Experts of a small language model.
Size: vocabulary 25914, 68M parameters.
Experts: 32 experts in each of 10 layers, 2 picks a token, a sigmoid router.
Below are experts of layer 4 (counted from 0) of a mixture-of-experts language model. Rows are named router (the router's row for the expert) and show model dimensions 0-255. Each number is 128 + 24 x the weight over its row's rms, rounded and kept within 0 to 255. Numbers have three digits each.
After each expert's rows: a language model's description of what the expert responds to. This comes from a sample of Wikipedia text that the model never trained on.

# expert 15
router:107129176126120149142156137141123140154157102149104149130115112149137121105157122081151145157137087159111127100152094097156097117126111132142153075134095134100109141107106083093151139144148149110129109109120131101170119109096148127138147139125163149138143118124158098091122134181080118133156091147115108134123147124109146141135131122146091100112125098134068119122143109130125131124102132156115112154142167120133133151122120110161133117149165112132115093109123145131138104110156115139105105143103136171103118127138152114139080147148146159128098108124164133119103175156091115069121070116140114106123187072075097153121128077137109164174150131140072063134122115125135154092151118121115090151156150133131103122173148164110140153122099171109141167133101148109110144144130137
Word endings before punctuation. Final word pieces and words just before commas or sentence breaks, such as breat-her, fast-id-ious, ice cre-am, abolition-ist.

# expert 11
router:084161134088128152152148126102133122118127135179128150125078121111158133126142194085140157184133105116151137107170120095118073122141120100138096088178144116117137121125122122125138081171102116077111126119121099124163160144096139151125094167119144118123122107120137126097122135173090133131148109124104127144169127125109139126073120169119139084132161128119114079128137115142082135110142119133129107155133148112156148147123106111160141194136116143132143134171134086117158097085166111099116114127142119153108127119127147119136089148135135145131101133102114106130166168151115130092126121125098130071129170109090150123114187090131124170166130143128113107126152135137161137110138140154164147098116158149125118110141104142119159103132107171095144098125121129134106113176090131
Capitals, codes, score digits. Capital letters inside acronyms and codes (UNRISD, HO3S, bFGF), en dashes and digits within sports scores like 1–1 and 6–4.

# expert 21
router:113180124100159137127114127091125170131146106159115150115123092168154109126130142079150131171127118165153077137181110093129125117093118174131133082164103120105104181115115130117146111134130136089150124148119114120160156155080156126145146165096158099151122133122163139130138143152095147120144155123116151113138126123150145160142170124125099108131114106154143104128133122116156147090097106141115077163152167077131122150134113131149122159162149112108124099146103135153131120100138134122098114136101134169131120144150191128139110141125120106129092121156140138127110110124096133114118083136173151139115171084113153162140124034157183105146175163134123103126139142133124157122159125120131133125148156125161100130116146157136108146130138158125128172142100179124092134125130108
Multi-digit numbers. Two- or three-digit numbers in prices, scores, weights, times and dates, such as $50,000, 12:30, 25 in tables.

# expert 17
router:156127127145137162113132090118154154133130125174154146103109149155140126141158141087157133144178079176116130123121094115122128116142151117187135124119100102118121173095120123112163121136084156100144109153138136131190159194056167118090148159106139116154145153148126131116133121143102136124154118119162111127127137124114114130149151135141088081126146100110141117137157132128102110112110108140119110159144145096152136176131105138121093146141134169122105139147161090106147149151146116106090077129128130157116153100136122146153097163124151135150110105115127115125119174133119092097103126091104144119134180077076159130114132091165135107132142149143114117124143138107140187128137097149109100160139127141138104151175145162153156130103099152121141144147085128105104136169154122
Verb suffixes, title words. Endings -ing, -ed, -ating completing verbs, and capitalized short words starting song or album titles and names, e.g. Be, Me, You, All.

# expert 23
router:134173164096102174130137123091154151129133120211127144100108099129147146163153135061170144139161182128120118143161137122128127108128093128143112105111117133129129176150102087099120144175142141125156116109137124143139128172152171136163128162122163135172121179132157109109149111168076151125153133103110127086122104150130146124144129139157115122120117108153136102156096123117144142114114101147123143161148168131144134153108123124159100142160126116149121116115122116146102105108154135144096108136140148169126130137142136122125093107148152152141089096138163148114140141172085094109086073130145118133124166127136139133138169072138135116162121147154124085132185129091105160086165110141152110094111143126155087130155115160118156121108155152101118153158127115130102135136136122
Years and dates. First digit of years after In or on, day numbers after month names, and date-field prefixes like "- Released:" in lists.

# expert 16
router:166167129149116173147146124111140134146121116149151178115129118181138134159182146093187144158116100148141118178119121121130128110138149161140119086121123138108072156106140103117132127138108126085116127114150143098132145141079165125117113107140141143127090102127127094116125129137113119155165142126151125129133099123150104148128146116149112084114107115128093094126123149152102140105105116147094157116127138089127145158077140133137139167102140106134116136129127104156149096117130113116103138086127123154095111122135087088131116149131133115156117124100147129107096142156121157093108089147155109108138170083099108104104128074129129171112098136135063102121175108131099094094130064168116073102143117160154079122149125166129140135098086136098114132152086143142133141121157147
Directions and geography. Compass words, distances and location nouns in geographic descriptions, as in 30 km west, southern foot, north of the capital.

# expert 5
router:146159171095113193139134128109157183112163083165139193100096138123111147141178161085180138131120125118132098132121129111121140122131176132097165131127109129109095165116110118122188150120119182071158135144142136152176117163099126146136125126079154145149134151113157142106123129145123114121143124142113150136138113135154153106140169139116158134143121087147108115130179132119085126092116143159106100131159133126162125127120113135131124145143130134146143087133141135151091114103174092084133110148136136141093147136140122098085132170101124159110116105114134116114130171157077137105123122152141113119115155075105147158150119086104135123104111160149126116156129183111149126149133115131112140141130168118093131135170140124169124138101109159154174129160106125135152135107115134
Common function words. Frequent prose words mid-sentence, such as also, it, had, which, first, more, plus adverb endings -ly after an adjective stem.

# expert 8
router:129161138088092183158129170126127147093163114144105214154128111145165170158168167119154176202118082122109141114123119113146123127109106101152136106168118117089136127113137138149167130136147148111124125119113125114163125136074142136121144109117149152134153144154125122128118135126075126121149129133110130115169074132162184134110110147114098128119083142123132132109160105077126111137101109135118121141102148103125150191110140118134124120119128139085133113150115132100158091127127121156122128125112088119169147104133154108103096186096127116135118166121124118125116171141103109127088099126133100123144167114111151129151183081142130150149124150129113120150178106118122123113153122159155148141128141152152077133151153124180127157108120159101114126115121142155154136126144127
Sports, institution, office nouns. Nouns naming leagues, teams, cups, awards, universities and political offices, often in table headers, e.g. League, Cup, Pope, Emperor.

# expert 4
router:143192157095099168132165147110115186115150134156134180140115110156180148151162204133149151126134100125077116131132083102163142123140119141161117134171092121114137121115110111124167114133094134111125142147114134120144145154085175156123151128137156146133154147092139116138107135124081112111118146171100129119120125142151161093112144163158080147148123120118114097086152146098092104079108130145100112164152125081147159164120126082123128125144138116112110124118120122146148114109127095119114145092094107139086128131181157087114070133106135121113121123117134098161130173107082114153129116137160120107164160082089150119119131093132109153165125158146114140124130100140090140107140138137114127130141136129140143129167121111100174126149152146116115147160124133126134122134155113
Generic common nouns. Common nouns and abstract noun suffixes heading phrases, often before "of", such as series, people, game, force, production, -ation.

# expert 18
router:135147181099117168162135155093201141132134125139117156104121126135135133111175137082146159143105095136141109130156137101126113143132124121122167111169129140098142130146123090147177140138136166100120118127087133107160162149084116117111122145100143142162115157099138105126107125143101122140176081093126162068134155125151146110105136141124095108117139091153142077109145092142143140108101103154102127176113135133160155128124122107148137141144140112124108122139055111134159099109176098100155106144117112143136132116100126100116132111110154140129109124147174130138130185134082136153119133145170122102169168092070113162160163079166131127127171170152117147132141147129118122110135090138098112133176140109140138112156134125094112117139092123110136107140122137127102137126112145
Possessives, copulas, closing parentheses. Possessive 's in names and titles, is, was, were, are after a subject, and closing parentheses or empty table cells.

# expert 19
router:110205150124138151142119128120119172155133104144150130076111130181136141154108126073141170154092138184155141108143110165123106094134167093102117106153127102110132113167123127100123150168104115159160142130123128127156142149133156162121158156094140148125156117103148108103102143129159160128149116148118127114178145105109170098149144091150103136060163102137136139078150170115151113081112084128106137157136104143119115160130089121163134136139130129142124065154115138126156129146148125110114129147112120100122112138168161174129129150095112192107114142151165156121137161132128133080120104121127115116155191118095134128109116150125126128149130113175125124100114134139116151074134105114120112148147119147133112133125139159142148117118103121110114140099093142160122126160107120
Foreign-name word pieces. Middle fragments of non-English names and words, often Slavic, Turkic, Finnish or Indian, as in Tim|ur, Jak|ub, Dib|rug|arh.

# expert 9
router:175152155125113135117131104076139112114149127155137161149149116148158146136172195084149151137168098138116113117155119101109120143162093131142121136126139109135120173098120127110144102164132126113111111143122109154172124102111141156154136136095159130134117137111136106094165156175096143142169086161161098102135115119105144118151144121135099117147160138125097111096141103131121150120086079143123106140114159101130141158114108138156134143153150130113096118136118128119100110096178149126134089126127152171107109104136113123106113140120086147126100086111123123149112120128106161107091102150140131109141185084085095183122129061164116135137104152141121107159132148114122144115120097151086137127152124118157070125190147154105119128126108161121164112134099180134090132133143138
Headings and table numbers. Wiki heading markers like == and ===, table divider rows, and small digits or pipes inside numeric sports and statistics tables.

# expert 10
router:145122155131136156103142128113175159164115169171136138106107157143127101096139141101155149207131110143115107125143129108126154122105152121149206117145099133109150136118117122113169096129114161086126150113147140106192129145087151119127121127073186132147133137144145100099126151142098142123155105128131106111139125121116151106132179130129102110108111113121127087100136127115109092143122102149110140102136147101151131167119103101165097154137131158133108095157134118119170142100147118104118112128130133167087117137166132114134093145092133138157079118119123139127131145163080139082125108107133125111139177112084145158145147090159110119140144130172087109145137165129111174116135091120162097134150154154167125103146125136107150153141116159119120168105092160112078138139153121
Year-ending digit chunks. Last three digits of years after a leading 1 or 2, mostly in tables and lifespans, as in 1|991, 2|018, 1|848.

# expert 25
router:114138158146084166173160133125148127125151112150155167107094107205164140183150174107157144115138131144084122114147123135119099116127185099179133107126105107138139176124139141144162117142127145096184105132104105160129121179099105137146149124112144131130160123124141116124110141128119142134129102117173136133139142140105141112099180124166114077129086139130152151112132129116112162112146133145143098187135142123097165122129159103147117162156123120141112087114117129121150135093201153114136137118102118115084092153151126132133134117089117147135105097139141127110131170120087141090109101081128128112129155129084126139120129056147123130145148139139092102143116120084120127076136133107159118105128110127180090137152138139137144157109112149116112120144099127119117150104127133
Prepositions after verbs. Prepositions linking verbs or nouns to following phrases, such as of, to, by, with, named after, induced by.

# expert 28
router:124169103118072129164130132109193130182146105157123169080126104121175130160171157095168135172140101146124118139126160111101103133132095116130125087155099088111142168132128111140087146136072153111103125167123098139144164161073152164170141135112154151146131134162119121146146132153120146162164066124147131123149090115106119140115136142146087125124152145148142120111123120104119097121161134164147118168121145138150148158121148132157123148171152102085103102120119118135115131088134110116130105111144122105068150122124163126155120168130111149129126100109154138151113147141163122107141126107107113121128170067083114127090127068120134113143162173123114122137135081133088128109108123113133106097109136120145123116158142128101144148105104166126147130124126136132119149128140111
Initial capital letters. Single capital letters beginning a name, split off from the rest, often in rosters and tables, as in K|oolhof, C|iljan, M. n|uda.

# expert 3
router:124129178099094127158136129127153163137154117173121129067109137170120153163163127096163156129126100102149094141149120116158098130105133124166145080150109158109110124128128098101168096139120116154129082122182093128142117127077136155098110147071134109151106150126180119103102152168083133138155084114125109106149143123140155108138116118091098089104107141123110106125121105108112126108115135156104117143105120118148154104119145094125144099136134118116121106177100110087141098146128165115093077105101139112106107144147133101142117134108096161093093103133155148106148117147107128060107121113117123155143157109074153134157146099106110146145144173161119139104127090139141116113152132101136137142142167148116127119152112138136094136139096161091152138125132153110151102100120169
Coordinators and list separators. Conjunctions and separators joining items, such as and, or, commas, semicolons, dashes, and table pipes between text cells.

# expert 20
router:140174143092131171177106153135109146147195126186124192087109141163131150159120152084153109165134172152152084111095124151145119106105102109198188112125118135119120125102123124071127137170116165107173115138138128118137145128128178172137133117140151136090110146133137107116120167161132132131155124149138151087109112108150130140120145159129085165117102128123139137081111146104125128124099111104148113109101133139128135174113136143124119146162127067131095097131122134156128126154132135129105138116117144146108125126144159097103114137101136140122115103121129115152105132108121124098079121111124099109148167149122103149122179072146106166110116120118108108133154112121123109121101109114094109150104171122160118089168134161142158165158121130140169162132127120119139141134109130
Word-initial fragments. Opening pieces of longer words split into sub-tokens, such as un, inter, trans, Cal, Reg, Don, ud, ur.

# expert 31
router:168133149100136140130133144147163211159148132164157190126106138175134158147141146118119132136094095111111103140125148142140145109132101126098120141153136128094117136126119095143178122098120154102145131157128130116146143165100165141133172136128153131116119176096111140137109108134113121134121108174145156151155147143123157128100136136109089081144135127120122119137191133141099069103131093155141132177093147100114144183109151081166126131101142109110129134140131131132156121122142130105084123091094105112140152094153201115112122170105108137135103132132130116133141143161079092108124110101130148098120161152117143158149127078157155140140088131150091099111129138108071095064104154143122120136141121129131112113161142145105114162147119141127133132154152120105140136108123142
Adjectives of nationality/field. Adjectives and adjective suffixes for nationality or domain, as in American, national, -ical, agric|ultural, Latin, genetic.

# expert 0
router:134144131107091178145137158104113151162135133147116172081148109149135128156142154087145142156120170144106109143161101144133135109124104103134115107107118108131146160122112141103162154131085110126130121132124135144142178166137129154087150138119150174162107124117122159077146126130100104162145151138150137104126135158147126129113121128123101105111137142136133116115155120119135110121062125145081149103104136114163134167128084100131099136187129127116144181146113099146162145116095119126120121102158151151103180096144127125102106165161123141143146132096123156131118164133091141091117117130095126110158162097128158167122128059118098116151121187127122097145155146089105110104175115138134110146135144121197113149144160121190094118140123136106155089100126126145109126159111105
Past-participle verbs and particles. Past verbs and participles after was, were or to, plus phrasal particles, such as released, knocked out, made up, located.

# expert 27
router:179174124104117142131173130126104120155151116155111149107104145148119163179147162074177128126097145133095091147101115144120121192138106094149126143130113144127137163124117146133126113130115161140159100158120099178121128120144161145121085142119156109104148134119201141134120092149126133165182121132157137135125116127139144105100153124170129126080141101147118128138141115127125116162128129143101084148137187113112150147108132120129116157155159124119128099131109114112106116109169144158125096127115132146105093158104145128097128156118125139112084075088136147110141100120119173139120129096123138117117177104120134197141149097089115148160107128140124095179143160111087123150120120139142114096139175121140128142125161139100115112153134128071113115127115155143110186129119156
Word-initial consonant pieces. Short consonant pieces at word start, often after a capital, in names and rare words, such as F-em-me, Sh-ap-es, Cl-eridae.

# expert 29
router:131127149088113162173083115124179137166113092139146149124150129158185136115162143098131167099161119154119132193171132152129131099111131104121119057143131141144138130114154143124132118152138119122122141076139149140115140127122128120181108118118151184161141161136130111128146149116097154133170131129137110096110128160143181126109116102084131094121144141132155114134147110114113101108089149163109146138120127118175113129138142112167125153128160141097100131124141138159125141140119140114090116120110156145101117129106140095134098081113128147138134077082147141139115138147108122114096125120178127145161167092130116123143140102159097134173119141105116166163161143113135115136171113118195154126109133137137158112132134154136098154116108139135101173160130081134179142090162162
Consonant-cluster pieces. Word-internal pieces with clusters like st, th, ort, ost, ard, following an initial letter, e.g. Sh-ort, P-ost, S-outheast.

# expert 1
router:111149197126119142129165135143178130150138121167136152126085139150153152134203156098156145188141101129112095129160138090156121098145093155129142119114084149126140178121104070106152122169127156116131131128119094124174134157096172143133146131101149142140124129128144116121147128166109138144160107136116135105146149117109164105140148168150118104112152103130113091137126122113145101110099101148093102129151151118138132155106116105154125140150138114136106108111115150143125124116155123138117080136137121171100111134161146127143111109122151144145093113112147140102136176148110126075106088136129105113141189085112145155127142062138133131155144145143099101128137157120104150084140091127130129119128136123150085143187136178133142119117143172106095162120112161160099118136156124
Year-initial digits and "own". First digit of four-digit years and dates, month names, and "own" after possessives, as in 1|059, 2|007, on her own.

# expert 6
router:109123167100121149146109135108151129137147107166116150076115125157157134154159186078162157144154148158065159122129120096116171106084130084097111108107124109121114188116140134136159132153109104069117124134111089117183118159105123125133141140113182127122141150133167139118163160166140147110159117121168108094131133116129143131103141158159093119098133130137139145112136092122106104111110110136114149169134131127133130154141126104165100138141153132100125125121121158146125120137122146102141098140099137121109137148147178143133140113063085143124104131105150131124145153154126127089097110103148133124135170172069119157108178084151150132157127148171149103123158142109117130123159092148130117112157134115146080135164142151141140145122103150141150098152126133132121174115125090
Articles and determiners. Articles and determiners opening noun phrases and titles, such as the, The, a, an, of the, often at sentence or paragraph start.